{"d_model": 640, "normalize_top_k": true, "balance_bias": false, "n_kv_head": 1, "rope_fraction": 0.25, "attn_scale": 0.125, "optimizer": "soap_variant", "grad_clip": 2.0, "schedule": "wsd", "seq_len": 1024, "doc_mask": true, "train_tokens": 1095000000}
Below are experts of layer 3 (counted from 0) of a mixture-of-experts language model. Rows are named up (a neuron's input weights, with its number) and show model dimensions 80-159. Each number is 200 + 20 x the weight over its row's rms, rounded and kept within 0 to 999.
Before each expert's rows: "mostly gets" lists some tokens that are sent to it at least half of the time. This comes from a sample of Wikipedia text that the model never trained on.

# expert 0
mostly gets: ", ", "B", "R", "S", "F", "M"
up0,210,192,178,203,187,185,203,254,195,167,215,186,207,199,175,166,220,195,219,208,194,182,187,211,193,196,203,183,188,180,211,195,248,204,203,205,180,188,210,208,216,200,219,187,150,195,193,185,177,241,211,183,208,214,208,193,201,181,201,203,198,202,216,200,224,220,216,198,180,218,202,208,171,162,164,207,213,197,186,191
up1,192,203,159,203,203,200,163,199,185,214,184,206,184,212,165,215,166,186,218,190,214,199,205,198,210,184,180,217,223,177,197,225,210,203,158,191,212,204,207,151,225,217,204,200,176,181,168,232,204,191,208,172,206,204,202,199,224,231,214,211,202,207,203,197,192,216,223,220,233,215,234,207,216,200,232,199,170,215,189,198
up2,188,187,201,216,235,209,182,230,201,175,231,208,209,183,182,164,203,191,226,207,215,231,148,242,195,210,217,206,197,215,183,225,215,219,197,187,185,208,245,158,202,198,176,195,216,233,205,225,239,193,163,176,217,194,190,195,201,205,206,183,193,226,208,184,225,208,217,217,226,194,236,209,226,169,212,213,216,228,192,203
up3,174,231,230,187,144,171,224,177,199,193,171,187,226,175,196,238,205,185,227,192,200,165,202,184,191,164,260,200,176,183,167,200,216,206,191,217,209,196,218,189,218,165,210,199,204,216,218,235,200,173,201,193,200,201,203,177,198,236,203,212,196,166,226,186,190,208,230,202,218,183,224,197,178,209,205,179,191,210,173,162
up4,236,177,208,179,187,195,175,128,177,196,204,212,246,205,204,219,211,166,178,206,199,191,185,207,222,196,224,208,178,204,177,175,237,229,208,200,203,188,200,219,232,195,181,180,188,210,217,194,184,194,228,211,174,210,210,218,223,180,215,225,195,201,188,210,204,222,206,172,203,182,198,190,235,216,223,200,195,189,195,176
up5,204,198,187,182,170,216,204,176,212,202,197,179,203,202,229,192,224,202,183,202,190,219,195,213,201,196,231,188,205,168,180,207,204,238,179,198,192,229,188,195,237,189,206,199,205,193,174,190,201,194,196,200,189,196,228,234,217,191,197,182,159,211,174,165,201,213,203,195,199,203,219,218,228,190,196,217,228,176,229,192
up6,214,216,191,170,222,194,222,185,202,193,196,213,186,202,180,219,217,214,236,198,227,182,233,203,193,198,190,199,234,211,200,195,198,196,195,200,186,250,211,239,199,202,204,222,209,201,215,231,214,223,249,173,232,231,146,210,206,227,162,196,183,179,207,176,197,195,219,206,213,195,198,175,228,219,198,246,193,191,200,170
up7,215,224,180,236,188,193,197,229,208,176,229,210,205,217,209,212,202,233,198,216,197,206,197,221,225,224,192,189,196,196,182,229,188,235,199,170,248,205,176,210,184,187,178,198,235,171,191,214,188,199,245,162,196,166,206,198,201,175,193,209,184,185,205,198,213,172,182,216,210,216,201,219,205,243,205,205,213,213,217,245
up8,238,199,221,203,202,195,220,191,207,163,196,202,214,205,175,190,193,192,203,200,202,249,182,216,167,235,201,182,193,187,172,208,174,198,223,221,228,159,191,183,258,183,217,176,230,201,194,218,208,204,199,190,205,199,183,214,215,213,182,188,186,186,225,209,187,179,193,228,233,227,214,228,188,214,196,190,219,200,237,242

# expert 9
mostly gets: "the ", "in ", "The ", "on ", "with ", "In "
up0,192,185,194,206,196,205,211,192,195,229,204,193,225,193,174,172,198,190,163,212,195,222,219,216,219,210,194,137,236,218,195,215,190,235,186,191,162,207,193,200,196,205,207,154,217,217,207,257,207,210,206,211,180,183,163,211,204,202,166,219,218,187,207,217,186,229,213,212,194,182,202,205,186,193,188,233,217,197,202,232
up1,199,220,230,205,173,171,191,208,222,180,182,195,200,223,193,225,246,193,232,238,219,203,217,223,181,190,196,177,185,196,206,228,219,197,228,185,176,193,210,196,204,192,215,203,197,184,163,142,185,196,171,213,234,183,211,167,168,206,228,211,188,239,197,193,192,187,253,155,206,228,165,198,222,173,236,212,192,212,174,217
up2,188,196,147,173,188,234,190,192,169,198,194,191,218,172,233,190,174,160,201,201,238,221,192,191,184,181,220,167,227,187,216,188,171,195,222,218,202,221,171,198,184,200,163,216,206,206,142,214,190,202,199,227,213,175,216,196,202,232,205,241,203,190,152,188,210,234,230,183,198,183,197,220,193,208,179,205,188,192,164,155
up3,147,228,141,207,225,200,208,199,193,178,237,232,222,179,191,214,238,197,211,195,238,214,217,193,193,204,224,200,193,217,172,229,193,229,208,167,182,200,182,188,182,192,219,205,183,194,215,208,147,171,206,181,211,199,183,172,200,195,222,217,208,189,176,221,199,206,170,195,213,208,157,201,197,201,238,189,161,234,203,186
up4,174,212,200,193,169,175,155,181,196,203,217,199,243,210,198,205,200,218,193,186,220,203,214,211,191,141,222,157,204,211,232,212,201,180,156,169,209,195,185,187,214,200,191,194,183,150,231,212,215,226,235,220,195,217,195,198,194,216,197,216,202,227,220,202,214,178,213,219,183,186,208,201,219,191,226,220,202,198,261,204
up5,190,195,197,219,199,228,190,167,206,235,177,171,196,206,205,190,189,178,229,199,263,218,199,214,214,229,190,217,188,218,192,209,203,160,197,239,207,218,226,190,216,178,198,204,200,181,206,239,181,207,224,209,210,220,207,192,169,207,185,243,197,218,167,182,219,227,219,196,168,169,197,234,151,193,205,176,219,177,209,190
up6,192,209,207,247,201,222,188,210,198,205,224,197,252,231,155,178,186,200,216,215,200,191,220,212,195,176,237,174,153,208,208,217,211,220,205,201,236,202,210,195,190,201,165,188,187,208,193,204,197,196,178,181,208,229,190,150,212,216,211,196,196,193,208,180,186,188,203,237,178,203,201,194,219,214,193,199,232,171,216,217
up7,215,235,195,167,230,181,194,197,236,204,204,204,226,232,200,196,203,206,189,215,198,208,190,201,168,224,135,203,217,197,183,203,187,208,207,185,219,183,205,209,204,205,216,203,210,200,206,229,211,224,187,180,228,210,176,215,215,231,219,208,203,210,184,192,224,182,229,222,191,177,181,182,179,229,159,232,183,204,171,191
up8,246,218,210,204,208,191,165,236,209,166,187,220,181,201,161,192,193,204,234,223,197,153,211,243,180,166,214,204,165,176,212,195,210,189,214,207,186,231,198,199,196,183,205,229,176,220,194,202,206,206,209,193,186,202,225,180,212,211,194,221,177,224,224,215,204,198,242,191,177,223,205,179,216,179,184,172,199,245,204,180

# expert 4
mostly gets: "film", "Film ", "album ", "film ", "Kingdom ", "tick"
up0,185,177,178,236,242,236,201,185,223,214,208,217,231,176,193,202,198,226,202,196,193,194,205,201,220,175,213,214,199,262,177,218,172,259,176,181,194,190,178,171,213,268,219,230,194,227,224,204,203,222,207,193,161,202,205,228,222,218,177,222,191,162,182,193,212,219,209,197,198,208,187,189,180,200,201,180,197,194,218,198
up1,222,200,187,208,177,177,209,183,241,197,199,231,214,221,194,195,215,193,196,181,182,204,205,226,174,176,173,171,185,193,191,163,173,215,184,198,203,193,192,156,223,216,184,204,137,199,243,191,190,183,219,205,222,178,207,204,194,169,209,168,219,188,208,186,223,188,215,241,228,204,203,236,206,225,221,219,170,226,211,208
up2,184,264,173,215,203,207,227,183,187,172,189,186,213,201,208,196,196,205,233,179,204,198,194,171,212,151,197,215,220,228,193,214,213,186,186,170,187,217,212,211,223,207,182,185,228,222,208,198,188,202,203,185,181,221,182,201,193,204,187,223,169,166,180,197,209,165,188,176,202,199,213,181,197,207,216,205,189,198,229,213
up3,187,179,213,195,217,222,202,180,220,188,208,210,210,166,210,189,202,212,196,180,192,213,218,199,221,204,223,165,189,179,161,204,229,192,226,215,193,199,194,197,207,211,194,196,226,234,170,197,188,208,223,178,178,182,180,202,207,195,210,193,201,226,218,183,206,214,203,210,237,203,198,216,193,234,174,199,198,170,188,192
up4,221,197,194,196,220,199,177,214,186,190,187,202,201,186,230,187,215,223,191,196,170,201,183,195,181,192,191,212,268,214,200,259,218,207,207,206,202,215,216,205,183,219,192,215,218,204,188,204,231,166,186,210,195,192,179,201,154,182,197,221,189,202,193,178,187,207,197,217,189,215,201,221,193,187,181,205,209,211,202,189
up5,195,197,189,232,264,205,184,187,239,175,185,232,205,196,208,202,223,195,229,170,219,182,178,208,198,225,187,216,184,176,195,222,230,215,217,170,202,187,178,185,213,223,172,192,210,199,205,218,231,184,206,163,219,207,200,220,193,219,210,205,182,191,174,183,224,187,200,220,194,197,185,200,238,202,206,196,203,179,181,195
up6,206,240,230,243,211,218,217,174,202,225,224,195,232,199,204,191,204,190,170,195,183,208,198,201,217,174,189,178,215,203,196,197,197,215,176,185,211,190,174,225,235,225,190,205,222,214,222,188,188,165,206,182,196,210,217,199,176,208,224,205,201,213,182,229,225,178,193,210,215,212,197,176,241,225,174,179,179,206,214,172
up7,211,201,150,194,213,193,219,178,197,170,197,200,197,182,191,209,197,201,188,185,193,179,198,186,192,193,194,220,200,208,215,228,220,196,170,169,174,174,207,175,233,219,214,166,227,224,191,210,195,222,196,176,212,213,197,249,202,163,193,159,193,184,213,233,186,217,182,201,218,232,239,198,206,210,216,174,223,223,163,227
up8,213,183,209,207,202,219,221,206,210,200,193,179,183,215,186,219,205,181,198,208,195,190,177,213,192,207,214,197,225,218,168,202,218,165,218,192,218,198,176,201,224,249,177,186,196,184,227,215,253,201,185,227,201,177,219,183,200,198,189,192,204,187,153,186,206,228,179,208,172,176,191,186,180,209,198,204,195,171,194,196

# expert 7
mostly gets: ".", "was ", "202", "201", "is ", "199"
up0,234,171,212,232,266,166,198,225,204,200,227,195,246,201,216,174,210,234,196,179,174,185,209,206,244,218,221,202,230,211,205,164,185,229,212,140,198,176,189,204,204,254,191,229,203,166,207,229,223,226,228,165,206,165,208,187,200,230,197,185,182,194,216,195,155,217,190,205,201,189,203,214,215,201,205,212,182,196,174,213
up1,201,166,211,228,213,216,173,240,203,164,222,227,189,197,197,178,183,209,207,193,238,155,200,216,219,200,194,216,227,214,189,207,172,170,202,229,185,178,215,223,197,224,200,167,184,186,206,210,194,173,163,213,201,208,202,197,214,227,183,215,179,206,190,177,188,219,210,226,188,187,184,243,179,161,199,217,213,176,249,173
up2,194,248,215,212,187,186,204,202,227,181,211,211,214,182,168,204,203,177,218,188,223,157,187,200,187,208,178,214,208,192,177,226,223,226,220,231,232,165,193,212,196,219,181,165,150,188,199,216,183,233,206,201,237,188,181,196,195,205,206,176,223,200,183,251,213,188,200,177,209,186,242,210,187,224,203,190,194,219,199,183
up3,208,192,149,212,213,199,169,171,202,233,195,160,188,212,194,245,184,228,210,240,215,202,223,184,178,213,196,209,149,215,191,226,180,206,178,159,185,209,179,219,219,223,188,188,194,158,205,201,203,206,160,169,200,232,229,217,184,190,234,153,179,178,208,172,250,172,251,203,194,201,228,189,188,176,229,202,182,183,198,213
up4,202,209,198,179,206,218,225,231,180,202,219,172,213,211,196,205,172,210,225,225,209,175,202,212,203,240,217,179,218,191,175,216,179,218,195,202,207,227,175,213,192,207,210,182,209,198,211,206,200,169,200,205,207,145,190,199,214,204,173,198,193,162,209,172,238,203,193,169,215,221,193,201,161,203,217,248,193,178,178,196
up5,203,205,196,197,199,214,172,189,195,206,194,190,200,212,203,222,220,226,214,212,202,247,193,234,233,193,209,208,182,192,179,195,206,177,192,201,213,217,232,198,202,238,199,218,163,191,173,175,192,165,175,177,183,151,203,205,188,206,169,171,207,224,241,162,210,220,229,247,194,184,188,234,220,169,173,189,190,203,193,183
up6,205,197,221,196,215,184,198,232,171,191,209,215,207,191,169,173,176,226,228,219,164,203,213,207,213,216,244,237,206,232,193,198,165,200,191,184,219,200,192,211,213,226,184,224,201,192,206,217,182,232,204,196,194,155,200,176,184,194,171,204,250,224,222,192,178,212,190,205,181,204,227,233,216,194,206,207,177,196,189,177
up7,170,233,203,199,185,208,180,195,213,182,212,213,216,206,199,167,199,202,199,201,176,189,227,216,169,179,190,200,195,204,179,193,186,210,183,209,162,204,220,235,190,156,204,192,198,221,223,217,192,189,264,143,227,219,194,200,167,168,177,177,205,180,206,197,197,196,201,199,237,194,215,210,177,218,223,210,227,186,190,204
up8,211,220,163,157,177,168,167,202,231,215,211,189,209,225,200,218,218,232,228,245,215,190,208,175,209,195,208,187,182,190,186,199,223,220,178,189,225,211,207,208,216,200,198,225,215,202,192,193,205,185,214,153,175,200,197,196,194,211,190,220,204,196,200,218,194,187,199,205,212,224,240,186,223,169,220,214,186,196,218,205

# expert 6
mostly gets: ") ", "\" ", ")", "0", "1", "1 "
up0,245,214,208,174,207,180,175,236,233,195,212,170,199,206,226,183,178,204,205,198,210,195,211,198,202,217,235,176,220,208,195,192,187,198,222,231,217,204,209,247,216,196,201,228,194,202,217,218,181,197,192,215,211,220,217,173,196,213,184,234,190,196,185,160,180,153,193,178,237,197,194,187,193,221,165,189,224,218,186,250
up1,160,238,190,192,186,219,227,215,209,200,184,198,221,198,191,195,186,160,203,228,232,173,211,199,181,195,238,219,192,193,183,190,163,198,209,196,210,204,216,214,183,216,198,203,210,234,187,193,199,215,211,165,214,200,181,193,209,167,197,194,187,165,178,187,213,165,196,202,178,185,177,197,243,219,207,178,205,173,234,211
up2,207,175,208,196,224,238,191,196,215,193,219,226,232,188,208,164,215,190,210,186,220,203,205,196,204,212,164,211,207,179,194,205,169,190,225,236,193,174,262,237,178,201,190,187,187,204,196,211,220,193,203,239,175,194,210,225,208,232,204,206,207,200,220,206,207,182,239,178,202,197,206,219,193,207,173,201,209,165,219,219
up3,254,211,204,188,206,198,204,201,213,216,185,197,210,199,180,195,192,226,190,192,204,187,219,205,198,215,169,199,163,185,167,193,223,245,201,209,209,189,197,189,210,215,217,211,179,182,190,190,202,185,183,239,182,228,180,205,222,204,201,238,198,207,179,212,186,183,243,234,155,199,196,196,223,211,158,193,204,184,214,209
up4,201,210,191,206,244,196,215,208,197,204,197,220,201,192,225,164,202,204,194,180,195,209,180,201,215,196,223,237,194,220,184,218,180,215,245,214,208,217,154,221,184,203,209,190,203,232,203,192,190,206,216,173,189,182,210,197,230,210,212,220,204,144,206,188,169,180,209,201,192,172,177,209,190,212,187,236,213,174,200,214
up5,191,192,200,190,173,229,212,202,250,214,226,222,186,183,243,208,205,166,193,190,203,187,210,206,193,222,195,217,229,200,186,203,197,174,201,172,189,179,240,217,165,169,215,190,209,202,192,211,191,191,205,209,221,196,209,201,177,154,212,185,230,196,214,183,172,225,211,213,198,203,211,135,198,209,213,207,230,175,236,207
up6,185,178,215,206,196,168,212,207,187,194,204,203,185,199,215,198,201,209,206,190,228,221,205,241,209,208,205,230,204,194,213,192,226,167,210,234,211,234,206,173,202,212,189,172,173,223,198,207,204,177,205,234,186,217,190,227,198,208,207,200,185,203,217,223,216,226,233,212,210,204,169,195,197,195,210,201,207,204,222,205
up7,228,182,197,206,210,178,200,189,178,212,200,198,199,184,205,219,218,184,197,209,186,187,205,194,191,214,182,204,216,189,195,198,209,223,223,192,201,224,197,206,200,205,229,218,197,166,186,206,200,213,211,213,232,208,198,209,184,242,200,181,218,228,191,198,255,172,229,206,181,185,203,161,178,195,247,164,182,194,225,208
up8,163,192,219,167,178,201,176,200,206,210,162,193,188,194,213,201,206,189,181,190,197,227,238,198,199,231,191,195,193,202,201,170,228,225,204,199,194,195,188,218,228,162,203,200,201,220,185,211,218,176,208,203,192,171,184,239,192,211,186,240,207,201,192,214,243,189,196,217,180,161,180,213,202,208,221,184,201,183,201,188

# expert 3
mostly gets: "to ", " ", "as ", "into ", "be ", "is "
up0,202,220,194,209,225,183,210,215,188,220,193,204,219,199,169,201,210,204,186,207,187,177,193,187,204,176,254,249,176,228,194,177,218,172,188,190,153,232,219,209,199,210,210,217,183,192,165,171,212,219,191,161,184,209,199,210,180,162,173,190,161,201,214,219,205,187,210,170,199,201,222,204,199,203,175,188,226,191,220,194
up1,152,241,213,195,214,202,223,213,199,214,229,162,213,184,204,194,173,218,183,202,217,211,194,241,196,185,208,198,253,213,236,246,206,223,215,255,201,206,185,197,196,159,189,180,211,220,228,203,180,206,210,199,209,200,211,170,199,186,192,170,198,210,190,191,212,193,195,202,216,215,206,180,183,211,220,223,196,188,158,165
up2,185,181,188,225,208,174,209,202,200,204,177,201,197,216,233,206,209,212,182,242,213,214,188,221,195,170,196,208,163,207,201,225,187,165,211,232,219,197,214,181,200,210,187,205,189,206,171,200,202,183,210,254,218,215,166,185,189,204,205,193,176,187,223,208,202,206,189,242,179,198,204,213,211,216,188,205,202,219,208,214
up3,214,162,197,207,176,204,199,211,184,221,187,161,216,181,220,191,199,192,201,205,183,220,188,241,203,219,217,211,193,217,233,217,213,209,187,196,204,179,189,224,237,196,233,192,220,209,200,178,232,204,164,191,213,231,222,206,196,215,192,195,192,193,215,197,214,186,189,176,249,171,175,198,195,163,212,206,200,204,211,210
up4,200,198,235,211,214,220,251,216,189,204,216,199,193,222,204,188,227,175,201,190,179,198,193,187,195,208,233,199,223,196,194,224,212,211,192,203,233,213,180,194,197,196,202,177,190,201,201,231,231,201,199,230,184,178,182,180,175,192,195,235,178,213,150,160,217,216,195,198,179,172,196,174,201,197,198,199,194,207,179,203
up5,196,220,197,215,179,204,196,206,201,205,202,184,187,184,198,200,217,172,210,208,222,211,196,183,190,221,206,212,173,190,169,211,206,188,198,218,199,218,193,225,184,189,195,194,202,207,175,156,188,181,189,167,207,223,200,218,213,215,204,168,214,176,176,168,174,200,196,200,192,163,212,194,183,219,214,197,222,220,226,215
up6,200,212,220,218,190,199,210,225,175,225,159,205,190,207,229,171,195,166,197,211,212,207,210,188,198,247,221,215,205,241,176,178,212,208,195,224,172,253,215,238,209,155,176,176,151,226,189,201,213,190,241,163,230,210,185,236,193,190,200,185,217,206,213,219,189,200,175,190,200,195,220,185,190,220,190,186,196,177,189,181
up7,181,203,217,201,225,208,220,195,185,195,196,213,216,195,212,217,173,195,227,192,210,196,190,193,228,201,160,198,203,210,185,209,213,241,198,233,175,220,221,201,212,198,189,201,224,231,222,229,228,220,171,202,244,230,194,208,192,201,179,225,231,193,207,172,193,214,188,221,210,215,196,172,192,196,203,173,165,190,141,223
up8,185,199,203,164,261,204,203,180,186,176,183,215,221,204,190,226,202,180,201,166,210,184,203,196,219,202,203,165,196,226,202,193,201,218,215,179,143,216,230,169,225,211,210,226,181,198,204,232,239,232,186,212,164,208,212,187,187,182,258,190,228,186,214,221,204,216,181,217,216,190,157,201,169,194,157,174,200,185,207,198

# expert 1
mostly gets: "of ", "\n\n", "==", "that ", "===", "== "
up0,166,210,215,212,212,202,196,225,222,200,196,211,192,219,205,198,185,174,223,177,210,186,183,208,179,200,220,214,175,223,189,217,214,183,238,248,189,200,212,167,206,185,190,172,204,204,205,231,193,178,205,205,191,194,182,184,209,229,240,223,199,200,154,179,189,235,201,201,196,201,217,201,172,255,198,194,169,182,220,197
up1,231,201,196,214,226,246,178,208,237,184,194,181,221,195,209,210,175,199,181,212,189,199,174,206,191,200,246,193,230,183,202,225,199,199,212,166,209,181,228,177,187,228,168,190,198,172,181,185,199,210,232,186,174,189,195,207,191,230,203,221,213,195,203,212,225,214,198,220,181,201,224,212,198,202,208,187,197,176,150,149
up2,215,185,209,232,178,193,177,184,185,218,252,188,177,155,229,211,216,181,201,220,225,170,224,208,163,173,188,204,225,185,188,193,242,196,207,173,192,224,211,224,220,170,195,209,208,230,230,220,213,214,205,199,167,232,184,198,191,191,185,216,181,205,232,187,253,244,233,186,187,208,227,206,212,184,214,165,227,162,238,231
up3,200,175,156,218,182,176,223,214,188,197,190,202,209,186,204,180,224,206,195,185,204,204,133,226,213,177,226,190,210,209,192,170,206,209,229,158,228,187,159,219,195,182,219,197,200,175,190,189,174,230,214,188,225,195,223,187,178,229,226,180,200,179,223,228,212,185,163,180,215,183,203,175,172,183,221,227,179,225,151,205
up4,165,240,215,213,185,233,171,221,176,193,204,195,207,195,170,211,222,185,214,184,209,192,228,189,165,170,182,198,201,232,206,177,223,188,183,195,178,169,225,179,229,184,202,189,200,194,196,165,197,236,208,215,208,194,171,199,227,188,196,221,195,163,204,193,193,182,195,208,210,194,244,172,154,197,210,191,182,241,182,221
up5,203,211,194,226,244,181,189,214,191,175,195,198,226,137,180,161,216,224,221,199,208,187,206,212,192,217,196,177,199,188,209,171,190,226,181,240,219,171,213,212,155,223,178,232,241,150,214,168,194,210,144,204,169,160,196,170,192,184,212,217,183,221,191,206,189,224,230,252,205,173,207,231,202,193,220,188,196,176,196,232
up6,222,239,191,187,243,199,205,213,200,212,226,188,230,189,201,199,199,225,231,180,192,190,203,224,209,171,176,210,206,203,223,201,197,201,248,206,196,189,248,191,225,161,212,226,210,195,184,188,218,194,168,237,227,208,212,226,222,219,189,192,222,170,191,196,170,179,233,193,179,183,199,162,160,206,183,201,203,173,173,196
up7,203,172,187,188,240,189,215,208,199,207,183,198,190,180,197,207,257,150,228,202,202,186,204,200,190,222,196,208,223,215,189,215,195,197,195,167,217,206,165,186,179,206,197,202,207,184,220,205,219,222,204,181,196,207,229,181,236,178,203,168,214,250,208,209,183,226,168,234,188,207,207,246,203,180,204,171,225,160,172,204
up8,231,184,199,186,195,229,207,223,210,221,186,220,188,196,192,219,225,214,208,169,198,206,190,217,192,195,207,220,186,197,192,174,191,216,204,200,231,204,197,219,197,231,172,192,210,178,201,190,196,187,200,208,192,218,216,219,205,185,219,210,205,177,221,207,235,231,189,216,167,184,188,218,194,190,187,206,210,225,258,214

# expert 2
mostly gets: "| ", "and ", "- ", "for ", "from ", "by "
up0,206,207,205,170,201,190,199,173,226,185,193,178,222,230,208,206,193,177,215,212,194,192,228,218,220,196,231,211,176,195,181,205,197,177,218,179,203,202,192,178,174,241,212,161,203,205,219,228,210,205,169,172,198,187,223,210,198,196,186,209,189,206,229,204,181,213,177,188,186,210,167,212,225,160,170,223,216,192,207,184
up1,208,144,219,214,193,168,184,196,218,214,185,190,217,214,204,190,184,209,218,220,204,204,201,212,217,213,190,202,205,239,190,218,174,185,172,183,196,194,201,199,162,174,209,209,191,201,212,188,223,195,221,210,221,193,191,228,190,173,170,200,202,183,220,209,176,214,213,242,199,178,220,225,218,208,212,209,214,220,200,202
up2,185,233,181,174,212,207,200,201,204,202,210,182,215,167,161,183,190,183,245,185,186,178,238,190,181,189,168,188,178,209,201,201,204,227,184,198,176,220,214,218,240,198,237,174,187,190,168,166,150,243,190,210,183,214,201,182,225,199,210,206,190,217,227,207,236,207,231,158,175,176,181,183,200,225,188,206,204,203,193,203
up3,179,191,185,179,234,185,186,237,189,205,208,188,216,171,222,175,211,231,209,193,220,216,223,204,197,171,229,178,201,221,206,201,201,219,198,227,186,182,168,213,198,191,194,210,212,219,179,189,206,193,179,200,212,226,221,196,191,228,207,188,212,184,213,185,189,223,207,208,196,157,186,216,218,212,199,213,217,216,179,206
up4,192,171,215,203,205,180,215,209,193,178,228,210,213,163,174,238,244,164,197,238,227,224,193,147,219,171,200,197,186,199,203,220,204,193,173,200,212,192,203,218,178,206,168,188,178,177,230,209,249,233,166,177,205,215,201,190,181,229,211,173,203,223,221,197,167,183,203,199,205,196,193,214,194,183,193,200,197,162,215,218
up5,216,228,180,233,243,207,168,203,209,236,217,230,182,218,222,215,212,228,191,210,232,186,190,208,217,207,209,211,187,171,206,221,215,223,204,198,186,207,206,214,217,180,168,189,216,213,197,187,222,187,201,189,188,213,186,214,217,189,214,205,209,214,216,194,207,215,202,180,189,179,200,189,220,169,209,172,212,204,201,194
up6,203,151,189,213,210,205,180,191,228,218,194,220,211,218,180,182,205,204,193,214,220,176,199,228,224,212,243,212,178,211,174,214,214,187,221,198,240,224,165,228,218,209,213,196,207,219,237,195,209,168,193,190,189,224,185,207,205,173,191,208,189,200,160,219,197,187,222,209,229,189,201,196,194,211,221,213,184,220,192,237
up7,206,202,194,200,208,198,207,223,167,223,185,230,212,197,197,188,203,182,202,229,214,210,225,216,191,226,201,211,230,198,231,186,224,169,216,221,199,208,218,214,204,180,214,212,181,177,198,232,195,226,196,154,212,257,205,177,174,214,209,206,215,205,185,179,208,221,191,226,192,182,188,224,173,198,176,172,212,183,179,192
up8,194,196,207,204,177,217,192,187,214,219,154,198,193,210,239,222,205,170,238,212,215,167,199,223,203,211,216,214,176,203,220,202,184,198,215,204,202,207,214,188,209,202,216,205,178,176,149,172,230,208,224,208,166,196,222,191,230,244,227,184,223,201,209,218,196,231,205,223,234,196,211,183,181,186,199,153,194,169,179,180